Weights of a small mixture-of-experts language model, trained from scratch on English Wikipedia: vocabulary 2144, a softmax router.
Below are experts of layer 6 (counted from 0) of a mixture-of-experts language model. Rows are named router (the router's row for the expert) and show model dimensions 0-223. Each number is 128 + 32 x the weight over its row's rms, rounded and kept within 0 to 255. Numbers have three digits each.
After each expert's rows: "mostly gets" lists some tokens that are sent to it at least half of the time. This comes from a sample of Wikipedia text that the model never trained on.

# expert 59
router:139107146119166159181149157072149066161131118092128190139077101097211149150126099112140120104158164178134119127074125089100104128164181106081172173161138075143080132151096154181096121148082097129089114189105169138211103161141136163144147086144189179130149182197117099146106125103075137127109091089129064156157165178169164124107173125067099156113151148098131117100133135152145183102130130104173155117122056152133125062093096146106119091135115081157147130113111197110158142101122153077113115091118119114123110110155139089125153142145068202123117166137100118130116126047102155051123098113106142117121152144115135092151086129156129129134076130137103186137151110089150131071110
mostly gets: " design", " such", " because", " use", " building", "ined"

# expert 46
router:155157106145102099166151143109135126159107096112134154121129163078146186151116095155108125074121162104160106100162112071148162177145114142097124162193154083211111102111159114195036107113120100144122102088180105128185119152135104103110106159120135140079127155154095108098110111090151080195101061073127132142112156092090080181103142142150134149158139142096156119092113106096088133084074123111207098159128057148107130089124108132173137112099162066118153130114151097083062172135180155125167127105229132137159187158118123165140120132132134093153131077155151093132174106156162132088176102132163112176161182118146148091091074125127090099179105136132139126078163140152116153134118
mostly gets: " (", " \"", " (19", "(", " (C", " (P"

# expert 31
router:130137179141115170134124121077137180112148129139171166092146121137100115096119101146168098059108132133210200113106166066170141131187157167115080147121118116126094152179143128181108184080133139125127142155154201100134173036157119109141127142158098141068081148104104121106124121101052146205062120151106115153171109135153127123124134137122130130176198095101166145078146096216138116112110105143128078172158102135101125172103154134116124120142123127198061130161136126163143139172092129148057182111122117151137158114140107177093115101126100124095156111204140134124056156106131130129106101141144104125121132115102147115093043077074113145087105133116092103134096094084139121101131
mostly gets: "es.", "\".", "ed.", "y.", "ing.", " =="

# expert 0
router:172146128165149128121045138059076116095174165133124134130191165148112131156102182081128077086144138123119116096091153155104117098171161124099168150089130129088154152159127142101185101148131141140112133135158049170132078109089142106106134119131107116105118107105150133138135131158077149115103129077102147063109172153116190097090103118079174063124145179171095106081115173053113156151136183097140153137123115122179133071109135127148114101118090117118161107184135097124081046140196098134113113126144140178093155114157120143125208072149130124116109133057084179115160086135113132192140102108181123120162166126112121151150107087125131179090182136138125088138098143104156061065142
mostly gets: " from", " on", " in", " at", " November", " July"

# expert 41
router:137105077103135192081107146145078145095091105127143137166069125178174075147149152141100129151103147089090096081076161103170044139121115162139156152086128090141142159091098091158126114117125116077147118132157137157149115118170110126133147146140090104117104157094130202061135137152146170118151084104121176152090140156110058137151111081091106103074109150107100159108116180110119081130172107096175154119176141118136116165148124068195150153121087151099124134113047100089100142131156142150138127096123180077107154158123142110152153137218169204129183142121085121127121128172130099119116113106144116126156077141176166177145138093104171170093111212155107090055161090137135151133169
mostly gets: " was", " is", " are", " were", " be", " also"

# expert 51
router:153196080098069161111187104062127136132127099147143106107142069105195133107065085130185155153192180192217127133070149077077151168143135116144143115149126104129085178111068153120185131106097132103109132133096156095067157120084150157157151125131125099164100152123075083100122121132114149188087111116132172143118110109088128086135069113131107113203098103174120106121149116162117110196131124101151122127153145101117140126128147141112121084114077094116145136148066175146117141148158108075112153101071073070131080161098144101110090155152160197072083134122127122167169114131122145129072175158141142110126153145127139137171125163179126138067108120161092178112114140094093142102101
mostly gets: " Island", "son", "riend", "wn", "gan", " Park"

# expert 13
router:071158091149198138113138140139119136089131179173137119124101133086104153138094137077190135139125143113109114120131126152101146142126109097042188104113189127152112139127126168141130104147231160185124114146157120124161109145132146113138139146083155068112151094117105169119132128130084095123143113169144131097131138019140198111120100142148177120123159165143181116188148096159158121149133075128110143063126173185135121163080201164172144155085104127106109121094193136120094138151088142175109088101076143092138149109172109107182154116090106127171133157171111079151158141134145141063089116099109167136083184162146159157065132216142080131128087151121138103105114110166105119166107
mostly gets: " Sh", " Kh", "i", " L", " K", " J"

# expert 18
router:097102162117179064201136112141156150086097107151149105131075153142131104093101127170146154152130090152081149117128171095158140115064027120103132139102083096081164147126164141134097175110126137124099186129169198078143163116106146089100116140098144161154173124101176096114138103073101116081131155196145114118151167142154148145130183153104151151163102159150145161099125133162179107117137088111095111091101129082160152139176156149121144080174107137127085127138108144122128097115125099166086055095149140142191171123165110175164137108087123150153145127134107070145120124102144106107176110086106067139090103166165171161146106113034203083151189100166127105109165198133120111098118
mostly gets: " con", " dec", " o", "í", " app", " pro"

# expert 49
router:159079159140060136151100125164141107153143178119133082114102182160167133069142102111102058116122179098103128135129103163150068161094106166094082166124110115101125088114132116102155160163163084170202102101112134118108116114173131119110151114226150105126087146124131131147100065136147086093114126109123148147131158131099135157185131090164113099158093119103135075136137111133122130154167138153110152171160111113160135110159133145128139127198102094094068120114176109125133181151128127182194117171199182127109137071188149099122171112036140197077139156117114079175114144110161113128149151079091092112168061174114154196132126121145102118112187126129134177180101134113125101090093
mostly gets: "ig", " −", " contin", " prom", " early", " 202"

# expert 6
router:137139149094094084122091157188149084101109165070147160097163097170155136136193172157107108143097060112133099100107130152150123094128144098119119134147111153087129092116182075106147159134136081161102094127114163116199154114136171117120112165090075163111122167098110130160146127136182106162153119095130099163136111134091097150161108092112111115152097189173190093073138133136115133126178078136089117064202141123139134141143125122138142114059112147131139186080055195136118109123108112089118155153125042151138144111118178156151110161121146075146165110132160137135162106137115090123117152099078127099148111133106113179168169094087116149074081148149182083221200148154128101204126
mostly gets: " same", " main", " short", " due", " small", " last"

# expert 7
router:122181136179189137132107147183094106116076111177095148162120125132131161189147077082104094168147096103131164116131153133133076164161116143153146123075124122180155148095052149129144087136095167123140187148163105115147084146137119120131194094126093102096155167117136110153150071095119085153095140125146095097113091105096090169140158093102110114135174152087101100150146137102179103160121156082174114096141161096110101050154155136115162151127154093072072106119097170155059081125118129120158080177057159081140099157169101142165149133160165098128100129113137119143165155215113148085100136156092093084166063119129157125110170145173157111137109108141168076137190145171179128100076
mostly gets: " his", " her", " His", " (born", " born", "ician"

# expert 26
router:108172167163103148155113110165174095208160072155157183138125168142125170117097181123179108151137159129100139180136080123153145137171177132085108111154092093174054135153100124156102191109089113049112124116146107159128145137145134189175204094125198084133131131147097123159117127138117123102117072150112135203110112099160224115150167162128159196106093137137102168076070141098133136067182137133086121168131085153088124162142076107126144165170099152196117117121088136127121116151138075147153131124086099144117124169124116106132134119123177091155102122136086147128114107104141156117153106120108164078106134142139112182120099078110114113184062188100111111108188109146143116166140
mostly gets: "°N", " also==", "\n", "s==", "ording", "\n "

# expert 34
router:157147090132128126102132121127137164112116107100123160121153121124107135134078087129114101180088117107124134159107068180146116137124085081123135122136113124122145158116127110107142133141102167145067113100088080130136177126135142102113120121183081126110070082136121172168157145137114143062122131047120150060095112098114150102200119176080098155156131119149094100147129145101152136070118172107174153130157122058136106104102189127123106163113120192066190097137146066117170091106144093098076154161159184128164128095105135058140144165166097148059084152123133157085196185167155120161141157146154078107183169136061064118128093140082069134128101138124132073190146192105096114111100
mostly gets: " under", " would", " while", " to", " can", " against"

# expert 12
router:114109148188103136182091070146102078148147093095121074137095110142159181177160145108155110161091142168135067124089126133150093088142125087104111111124179089132093155221099209153101158093134158068139077146110147161098115114056139129133151092113149127131083104130126157155137126133142110105140127122175127085165063158162186093151145105153137122153108117155148152134145129129159127121117141098132073123122119127136113138159102170147155128130173149068163103112129183091076129097098083191134105177126115186122111148078125159169125091125123117121074107178173133136127136159131150118085088148093108147133161200134166162117103193062137145164106137111146132069147047149191183205094
mostly gets: " Mc", " Gu", " Je", " Jun", " Fl", " Pe"

# expert 60
router:157094098156134131142149144149075133099095119100125159165124146153148126100149105112148126088153087107117128144077170087157142129090119142110136118170125181135052108099079133190146124128103186084186111113109175159105098132144146149096121132097094124102133168140118151068132135113162176087104134118087104146194155184143144093115163157099096171112093116097109126125126102120141129123165077129120118131134140087123148107120134036184120090168098145135152137115187064192074089138126123117131109070134097179094091110215128114103184116095067160065175100116070151127152152173089142144134109109113097103083113086135171130073157090127123139049154086155175167144068089186150155191095
mostly gets: " the", "The", " The", " their", " its", " new"

# expert 53
router:113109107124129164121146146072109126090114117124132086133118064145133103128121081131144156118134165158199125118145101110103191162149175095082165149126112123094107112146117087165149130078147163130110157131153127075122122162142169126171128092118125099110205149148124112121111119104093127184120101159125146174144111055133127091112092191160157095121118170117145138116089209142172080136095122151095118191183137198089092115084167143128152134111132094142150108143187155181175179193102174158108142070065129135132109184119100078112148153171090169076154164129091135129108083086159170140102090216178175108150129134208117134123148205098175149123140104148094089134171115108109094110132
mostly gets: "ham", " France", " City", " Japan", "shire", " town"

# expert 54
router:178122108153200152129168123163118098142124129099138131155128099134169089127074159143110165130118087129086133136117115168166200157174090087176105098172143109092091124146095123067014117082084079115111095096120110108099093161148118109100081178137135121146172166209180138164138150076118134069191160145132122137159124113131122129128174058085136142061107147077136143142185131137151119159145151160058171154108108121113078116183125143189084140109140145110133156105191109106092168100115134201145133153130130102117127147158114138154110131108117073153111113138178167102114119163168119119143095101126140117154154137191113115157145154110090182189112166143167102082070139158125179170118
mostly gets: " Mad", " G", " Gen", " gen", " D", " Ge"

# expert 21
router:102104116152146118097095161151155126130139132081120141114067141150148128105110151144072115151129098161142118099121162103168118112103176127153162116162124131127092124096164094128112145144069150187138137161152112128054137153119136116141145180077171142099181140096121072100118095161145142097158095096117192142127117178129123155130108096054160076123125155158088142060158157090173053089115093129108125127155159135112104127148141051130183144115117138172202093131134066103202078122156142208157114152105149056114147109107158149154103167169085151133126172136119138115152139074204160086096137143133168093153087187168151123152131184135187181079098157127075092100146103092083101096143
mostly gets: " also", " had", " has", " would", " can", " not"

# expert 11
router:135073140136092194068132168142114136162135144168163126060106086171110110128100145126111107115170149204200106119088141134173145131130147139091155168122156147167089132094135100155158178165137105177146137127113155102105141132109107080129096117095139159147116171170100096103110164118109128112068122103039174135118091130092171111098121152168164091113133130091138108107107086130135135136145159126165099145103119127142177134146103109173129072139116077125130101153148091122068098135104129063164088163113090129066100196159120089090104187118128129108239115118117091134159142162100133055165138109089193120143142090154116107154184135078154130144164160090116152195191113065140134110069
mostly gets: "ible", "ular", "ility", "ful", "ent", "ments"

# expert 17
router:086081183056120109105185121155113166193178164175058160109112114106137079084117094132149084149109137067066104097159161149132176093094096120125110088087114120131125158113130190106149111107112090120121116142134094132090162149149118126217121192130140135148092143116118111100100133112118079123093145078133116071118096151121120138108157094082196127141070115145133161162159099121065112186117094124116162124099147135138098119124107147138090143114176123141083123155118127138101102144158136137103131174148153141077132130157131131123196078070174122194171197179115161145101124076184094110136153159094075114128125069162086172143170107132158140109161113155178152165146168204166124165171
mostly gets: " dis", "is", " Mar", "==See", " Her", " Bar"

# expert 52
router:129163112111149121105163132115161135093124107162112133103144123113172041176153114127118136082119148174140105160152092133150106153145166103124108161128076102131155153154069116176096093151124170165167151098105139122073107131174186092154137081089094158146120151149113091153139152062140177143099078112143157123128128152147097103125130147142055185200133138162106124164117134121092138084118102160106129124107119169126183107127131164084133107188096192126045122138095128170095132116106158066091151153121076161153147081139155139094095153225136191042147125142101130104137141122140171080182126155139152093097152076112094159105135068122191101130203065142111144116128082100108108072142
mostly gets: " some", " several", " these", "ington", " many", "ose"

# expert 14
router:155131139113112083117092097145091111132138138115078160129128144118163138189152081145108149083175135065163100119107087121164127087121125131159083170170195149175121111137198139114049108140095110129122129148144166123113167148161143127128144178095145123103110081140123071147128110113157097119139144108148194084121069154170175138079162119074171180204176105104109123143129123149067186159163160118121148169129075166116116176148123134110154106132152179089156073088146172127075146078112163129166087183167138110110133121126156139168105154126099079196072166107161151208087120149142128153145156166066123137108108168127087167104143171125074082155136109067110115129130091184118087148116
mostly gets: "-b", "-c", "Th", "==P", " Sw", "St"

# expert 15
router:140166101109128094187163089124176093148123157157104158113119109078146179163139099105090116128159082091189132080192096139113103178113170129059098156140136122102107132104121156152110198117195077165135125185149213155118116122154073129119121124108136127112032066094183177127148147202145133172127151128083123100147114146107138084151128149141142196091151137130188102177151130125154135118127133096160130121132122185134149124109197150127068131129075163115172103090085156142118097187074114148142148132221062100182134116097101133130083167122203116163087124118140120106079101097131140190171145115097102140139126097126139137102132132098147141133126114177102159104118150163115143148118
mostly gets: " I", " member", " team", " President", " stud", " law"

# expert 27
router:122112130157121112140089164089150121122145158112148127096159135115097099218104126062088101129150133150175153152086170143129077091186132108149195122091108082172134139070159153137123135143140107132091098123128054175116105066101198067118142126154144166114105109142123101071113095140097117130149161084133186089106110170095160142149122123068082121141135136145119084113086196135124145102135134136148133163112093106184183113067147119136106156119124106191197129145067113090082148075225171207114096157181145151129146133110159195137134094131104135062161117086120140095159137105131130125131170114119186122142088079121097086124090065139104186131128139112124111112123148079113104097133
mostly gets: " when", " where", " after", " between", " before", " while"

# expert 19
router:176167117189160122115113098085136079140193130172110093106064132167114081128190184126120104196100126129111153167103133144044118091155108110126137114089182160184154190171079177115102122035078186141091110127156061119088098103067121169167129134133178101111174128088100175155105126105175131088156119156124106174106124113122164087115139118130134121120057109098124174151121121168171107118117130096086137146112164100196119114136133170155082118205088092140156139103142152095162128096119093135144137169087171187142119093163131140113088145093162107145129108117107091103143169164133147157134168167149119126117154186173144100157168187109149112162103163108117137131157125178133130165133
mostly gets: " (born", " Mor", " pe", " del", " bas", " Count"

# expert 44
router:158155183051133110106131081104163096117182095115103126119208155080096153202100145113151136138113106129091125158147097087171140179181198103111126128126157162139152155156137126122143144154079089129162095133179193098145148046090109129163155110158154108143082124145073120124109150093170129122096120087182147148138111172104046165136146150085108105146128144172148113090065075054134164122136190141118129155144066105101083206102135162169125137156126128149104117143096131075129116101165165091130184144127135145095103140141112129069145155108131118127089084158136161086065096142167098142117162088156115104133132127167181088115082130132105146123127164126104205159128177173122092117104
mostly gets: " album", " film", " song", " book", "oard", " track"

# expert 63
router:114147122094180130131141151136159183118150100119121133154181142096169088109149099121176136081119119123129095175187165189107123143152151112168110112107088091091080134142165106099133154106079189093105101161139093129166157174155152137166150095175084122119117078125157085178161109120154143083075079155169090082164111132175071100160126152124106090144082110108088126188185094121148135141109119165125103200145143092127178172120173169090094133156091166148130123117163160122170124199101169116137081105098132154063075126131158064122070131118177131144120161189149115167139143143169160131150100202161126168140099152124133132167108144125145082170135114121120146144134025062092109098131
mostly gets: " John", " House", "r.", " Lou", " James", " Robert"

# expert 43
router:142162074121117150107066137143120192175143146178147112094124187140121069086128090105099109091159122168156119097130116147142158139080120167168122195088124138118135078136098123113116121178115065081145124165089068129126153143102171090137072158108121101121127163160133142141137081106096128069142172096130140117170164187159132124111197124115136151148192156140133111089098114117070110153142178129180152124132111084127094203098133141123036137143153097083126127100196165117089152083141106191125124103124126109151121115141144110129129129113182043189086134107151085231121127066122130121113171115103124079092142172093101124114169160073141117109132084105107150157149136117150144174185
mostly gets: " j", " us", " ind", " produc", " requ", " appro"

# expert 2
router:126114173086126182144147136155099156145138209079123132143145096099102071136132177119154119101147211124129128102175139144145128126100195103146090091074143134087152113079114070172160152164138089074146082136106156100117174125122131101117111166133162139146102088138085117100117097068142061134111100092132177156167087155110121127146104174150072189114196146123096173083123130161147137097089127173163121148116104144103075192150136124132155153064203163115132088098142106119142130154114082160165178056108143128084172110105126137138088155223090125143096095069093128082098139091074147174151119091152139084141123158160117140135102140119116125115090085105103104129108161057102098108122
mostly gets: " work", "ition", " event", " Award", "ook", " return"

# expert 4
router:080108160153162118098157143151119150149184130165098098094117128095092103078075145169151191132126150166123111158165119126138107052111126124173100108128101137118152178112159093115110117120155131118130117096155040152148080134153132103092136072090117169186098062069148182152170179136126073086101109168106151138138127152119135107109107108153127072130125100177142129149131063060137133165093152122111147092103157105054175108139127116176066122129142142129047125112118129132125136120123136112101094106085156063201151090119066129166122135081144095158137192187168126124134156137138156147089064109126068202109118130149128146090133098178183131137082072123168186097129111099139134120155
mostly gets: " La", "|---|---", " Se", " la", " Bra", " San"

# expert 25
router:148154149142150101142147199178147154127053087111101033116067133114121094108140178152095158141167165102153127133091195140132158120117113085147117187177069138157172174132154140137154134157099110134134094181138167166126164132115129111203126170054110131159107160128116092082144130119088103120192097082139116094096127157096122192152128122132168094073179115159120195118119107180193090077173183170180163107084120090151135127126163106135113090169134137138113095101071186142160169139141111118115182132136095117108106171123105160151121101089201122123119131086144155130075151137148120168135120113080155156134094106119154107158083119161166100077110146155133123151105158099143136063169
mostly gets: "er", " who", " they", " he", " member", " she"

# expert 57
router:128171155130129050155154131086138107162142135109124092086164144130069162083132168154121148091114110126088121126137092141102192115109130178175114084099095114149112172078123153117158085132165070127166120126112158105053081098133122144084124162178148151171094183158042135104170116086138068110137138176131135127132088181078101149088109114185098164045158133162147114073135106158132147123072145171100158138090131138184098148165122100168108147092134140074119115170063156163110132135140079105168169174142154114104123108145153132095146092085127076096108155108078111082113153086143111153138165071141180171121136158177124112139173150126156086144183101152193121173143175112140125139167
mostly gets: " form", " pro", " reg", "erv", " oper", "form"

# expert 62
router:071173103165143121142108121118171165118173118101134093151131162132097149092078157168171108091071109097078100141192105137109169093127132153087173090144079119108189134092220132118125129138128141143187147098162142105197096122073118104111122125177080155156166118075134197124135166132117102095093081142186060149099164126104117164115127160151142126130056138093146110142131118137134172134136120182142185181142109119099142177135116154162145084146156165182118139172141057104178107137092090122225117134140116196122114085130126104120106148098139096077154150125184111181128162129142160159165162126142092171128162103096110178076144143103096173168146108117118149109128128126169102184093
mostly gets: " city", " south", " north", " Ind", " town", " United"

# expert 47
router:101109149134121092110083131148131118140120102121124102152112144096108155132141126102119112141135112070081111103137116160081144071136110153167117062156134123124117089110129156135078148169153114178127122170094149113137065127110119074108117190115165188142160120106180190130110058176212126152134117112090130136157074159124149162081147087079074108152159173098129147093128173178148151091139093101161101139087111113184153146168117134093093124128183090150151117129132137119166061160117117155190114121140094137122186172046121122145186131143142151152158126058118133148124180202122070150142107061087092116115143142137046109147147139139110088111101058164067165159154130097087171152077
mostly gets: " d", " r", " cl", " rec", " sl", " wh"

# expert 58
router:091053140122210173152169144148139145140156135194111089164162111118146111154128158164079175104150150113111092122145087161171093153041101087112190063092094113121127121128153103101140137116102196095112112140169117109170191164132118118180102093135166103116186090161103087158136159171080146093082107153137204173145123067163104097142070183125137173166120140054093140140139118102129164122159109166122165117113148154148089144105121150093192136124135160145139121140167132169171148138128173123061109135086114130132188114131118140162099166129186157144112159108121137080115100131096166096095078176093089124118145108172140086128152195132159142142113157125098182087101155142145137160168
mostly gets: "reen", " David", " Dan", " Jack", "itt", " James"

# expert 32
router:101083155080108094144103107198090088096099163120113124083063119122115124146140085106065165149123107159077115080124040114191130133086100120115103113128176199087160140135176142123146131107129110118145117122108141105097087124122139070131080097120139119169173149121176095162106125128158170142144183126080138167112130052091144186083207121145142152110098172112062110095061076156150160133117120096144126147107095196106170134174189162167117182107142147134182118095144081100113092117112103185139091132090169112142128118095118107120148114127115082200146081111084142153092137167156102166122171135128130143132143145141064087170093133091089115140105181098149158094103158113130079113125
mostly gets: " me", " tim", "im", " im", "|---|", " sim"

# expert 39
router:141108101104052090141107117072127079090159159092099167154083164103103167109132127172149088122149150137176105103139165113097141132127086173191132121125141147113135139155153115175136101108091093162185126193076112104126061133164139103129106154109104120128152144084216117149140162095120091143180201127119123105119200130127126157087158126145126095163080108124153122144152086113192121094129175198129116174132095122121137088167158134159081124168109137163148169122138143123143147100117113149156151070163157103130082131108136095144158145133081038209110177140086157134174166151134055166079121158148184130080166136173147138135154096198133140189127123139185145139118167127144082085143
mostly gets: " In", " e", " ex", "In", " ", " per"

# expert 5
router:129165064126088076145164108150138144099160101159082162105092125118133126199101105159083083159112141161159164124174102117103097064122144133057142093141082160055119123128133142093118159126104150140114198128131108130160140155083111142156156134094109101109122071145180144155161124177144099170118198114163172112095139095124090105129106128125127094139067141087159178162116175131144125142136129100084167166163134210083035106160144157107150128102176119110131168074144061126134165093096141096134104085142127203124106100113148096116100178154113089137075089100197145147086098175160111203106087127120093159108143110169160121162128143145160189129089144136144126105128098101161067104124
mostly gets: " Al", "″", " North", " Pal", " Mon", " Mal"

# expert 38
router:160146165178140186103121113041134133144086141118119174160160113097146137106099116087114140143190119056146077061152123130123145109101105175095109171053130078134108161119120101085124109121099090156190075073115123160119114157123084136124133108174171132173198103133096144131162170095135205130148087107144082095187155117134107079104093102130116126171086043086082158168137127083141093139172145182173134124127146104140146105044070082128131121052076132139114113141145111137134107125143124103137149147199123114146111140151093128114197128052123093152133085119139125124127174112121112156158139148123200141160145107079157134094168144128146124132144137128120129173121108072188113099139
mostly gets: " 2000", " 196", " 2007", " 2005", " July", " 2014"

# expert 37
router:061100138117129138171147070204153134182085097068152102135091108102145135092094090094152119135151102101177114046163191149116146100133143089142108124174114082176117131182094094107167072180150181105142113127170089122176122162101138114126166139113137150127184132120162098097122142115141164133099098136132160200103185094151133118141129077113176104156151092130174110108079137133135144160127070168173146183127155111119113117123146156082106090087112144102141151131127159136127126146106187095133113139143139092174111107158118075134104141047142152143115149146118129164162160141156159139113159189080128067145204151204090160099189107146161132142160152104174184143093090089107115100198
mostly gets: "en", " X", "en,", " Sen", " Hen", "ara"

# expert 29
router:164096149127122118133152120125146094103148108063147137148177163095107199084167148092136150119087121137118144159094110058153131125142177140135164138142137129081141082151163128209122088191091145084205131128168109168134140094141085111078127089177091135105098197120125127102065103140123186161119099087108061126146086160148116130140163161158116138093154139120147094113170144102152155097135102152185102093130126127102148129153088118160127079112123099161089136145067142124094072095107114071160185137093100158096096165126196170059123136087130134115120081125133160108085085173073129094189182118122124103127079101046126105101170120112128145096125144154054171136088166129126132077102
mostly gets: " American", " school", " government", " used", " art", " album"

# expert 23
router:114137118105069109133113085091128140094111132177101140147132081158121138118133073139154119202087114069121143128136128143135121159117152201133086172085164139108144074181104125097142151202144165186097117098070106148150101138192157148091147131158108076176134074107111141138128154125113155131120217103135138142072200108200120122103125128137144118098171138113185127158100098109087148062125124110146121128154127119133155168052123066078196139133126157130125119092111049114159211131130138070172108113127139122119134139084096092180142169154124112090178098150170077145100122087112106069132133166118174139158190110125158157119176112180108179103136102104153086145109112144160115097117
mostly gets: ".8", ".5", ".9", ".6", " 0;", ".7"

# expert 35
router:165055108095107158085091135092138160091093138136154152146156124093127081162165155218115173149085126090103092146141139174144134143180084152148158172142141131115164172090104082097116118068162094150156165073132115154138062159148135129037144158187116150157134121134111172141124165083133122161055111113131192114091178161136067145140088144122127124145161105126147147154160134098135079141099083139122111180159133137135144151158098102081096088134075107109105146122118109145138162139146139052128126126114175146229109091095112158177169143136141100098166094161107136139100117109176183146104163123190077150177115121092148128074118155206078145143079098116136099148103145155129099111157
mostly gets: " 3", " 10", " 6", " 4", " 2", " 1"

# expert 55
router:125083191082133062124122148127155148184163170150116125102130127118165178131086101147164120117086140121124161156110122098180124163116098122169141100145126148101195095114112104160133121191206160130059167093139136078171160148089127151060128058103135133169136142085103133152134183106099123147211126143128124139192097111097170082133149156135144170083109149102153102171117175185118153112178130140131169111080170072112117174177147129156069146175110163080141119119086110113131134151112105135138088130121121146183133090107072095161109121119137143151116081149102101094159101116132053189146175037110147131089123130138047101120131093096098134116188093079155123121165128156107147148124
mostly gets: " ph", " par", " Ang", " eng", "oph", "omin"

# expert 50
router:153173184102104141127145135112127121132110126126220134182141093179097089146115125107172133091159168075126094103150118108084117130113111131171062112117130117093137135124104133150170171117171190154189118139151110136117110139111126129085138109137107125171156163115104146149170139046056154083181146114141120135118158107210118091083100122099118128123083105085103077157118170141190104110135144131159183143142092106156121163156175116074165147167097173133133113068109091152096152133084130150158150168117139128080117088103140131199114101158150043112087144157113073112019138148135108117133179172092117128203141118131171085155136102150167140124130141086130129175095148205101123133173
mostly gets: " |", " 0;", " —;", "\n ", ";", ");"

# expert 20
router:120157096065182199152138149116149126152141165172120172132149123156169101096095113190168140123093137166131152121125147102108157141141129125138084117092179118162152141215094116132126100094122097134055122080096150142132097152090108200135110133160114068113167104121146146155178122140143160144123183221110088130105167047125096126137181169138090102055158161039126135124092126160099167165144138126062131100109111143068132128121096088148145119134150154150087096153106141084202143139103047105105127097104161081149126142151089132140148178152155107124152113184119141078142098111122129124137067151128134071124098123158181167177108130099109151160111160151169142117086083149170164161128
mostly gets: "°W", "″", " mi", "′", " also==", " km"

# expert 36
router:171154115145150086087142130155142095175195172143117123122114098093136177109108128109103140164058094161075120086116110105116144130093123156138102138151163107140098133073135121160120130199121078087104136121141131075145124125129067170167087088091127172098135163148166123161117119183180153129178173172143086143142167105138135162120136096166121170164140144100108100104128049146104182140141150122149135063080181128131214158118145157140085136103139116094115179146167151150086108184105106152164077125130105119094163143126137139123126120132103096129210092064169046183146096178147089134103144103128147177070159133086145098150156189128076136100162168123131157134113072187115145186149
mostly gets: " acc", " eng", " inc", " vill", " port", " vers"

# expert 8
router:103143135176103136115085150198111100110112103149127136117135127149097078152155106109082096121095124106067109109178099165123137067149092128092137145118148148118141074054141125161111170145119087143160170135130149107094193109106115170117116094098143188137139149158120147120133079190162116110140146165118076151166167072171170148127096080119130167105172092106162136129170108119090168105163122118146120084128186078170131119134123139145199147103150101171118153124205137125162150113129128199144110124176086129155112121143103151169133122102116134214115114097187161161094063156140074188137109063162134107066150132094141088109160174163111129108191147120109179109208178143059147149114
mostly gets: " st", " int", " rest", "St", " rep", "end"

# expert 40
router:149202099131151158206143142107155172149125135129143150121157128076151090126126171082103127134155085074067162127139180176059162107160126105110147093156092164068104089111081101180184141143159129112073106133137129156117084159080145133181097182107129117138152106182055091150107173127040112105139107203124107089172101073097093122093119159148139096143144130143099142107120167122126113114120147131140117124142187135147143147077140172045100132106148101110106129164190154138127119134090144087155142110124102148094131155090109112127124139056098187149113187175105103140108148099117205182154145168138130113163137117123141100169115125118159132161095132152107103132102038177098112172093
mostly gets: " Nor", " Sal", " Count", "ajor", "bor", " Mor"

# expert 30
router:090167128148130087191161122073170094147163128153106148146146147097081058089171123116135051099157105101166116111113094149126160136141136133144079195144105162173167193124158147140182081079135142159138130074091128134156122162113106185146131151169114133123175135145127146124120116153103093145131129140066059077127154160062103124155135141106192077119127082114165115142086172106133124102116093139118174083078120157072126121084116121082178104162139169090157129132146134105157141102157155097099144106099151106119181095118120177128123053118124099146139187160086129110144108095132045077198125102151107095071170180090142113153100084166111139154134127102094093116132179080099142199126
mostly gets: "|", " No.", "°N", "le", "″N", " \""

# expert 42
router:142148150088146132120054127162090107139166082147136149083181151104109042168103167120120155094190096145071113127081116150141139138069066117218135163064130142103111158162138088043171103090155106113084159119090105157133135103111129099082112147067137087127120144217169129156184124134133129129154126147093079106090116072132125127131200135084140185060155151132114113134100127097161124119101090078142160098170121166140127119186155162090128156059167155074171112146111110091081118082158100088169182119092141097139133122162135127119157125141157092169143198144110160123135142178131122114161108128117133147119101101146118110183132105122154087129080124134133153112073174140155128130086
mostly gets: "|---|", "  ", "om", "|---|---|", " vi", "|---|---"

# expert 22
router:135137126179162177093182197124138153142160094152151142156122085091169202106088181123178170141110157133153109136160127149124106130074127090162123147090147172176159131133096159122118151116142128129143139139134038111132173116154102132132124044040132163165132082094173158171130193165133131132154132169137111105153141108157138078077111108153133104096052067076109133128144117083134118111147119129127130170129163090113164118157094126183052134136087101141159126111200077147095151169089100160142137124100116125125179145148142143207121120135097084146149138148144117138111089106148066115155063108109138151160147128160157086124168172175188100141080159078162126192137152119098088161154
mostly gets: " Cl", " Me", " Phil", " Gr", " Ge", " cr"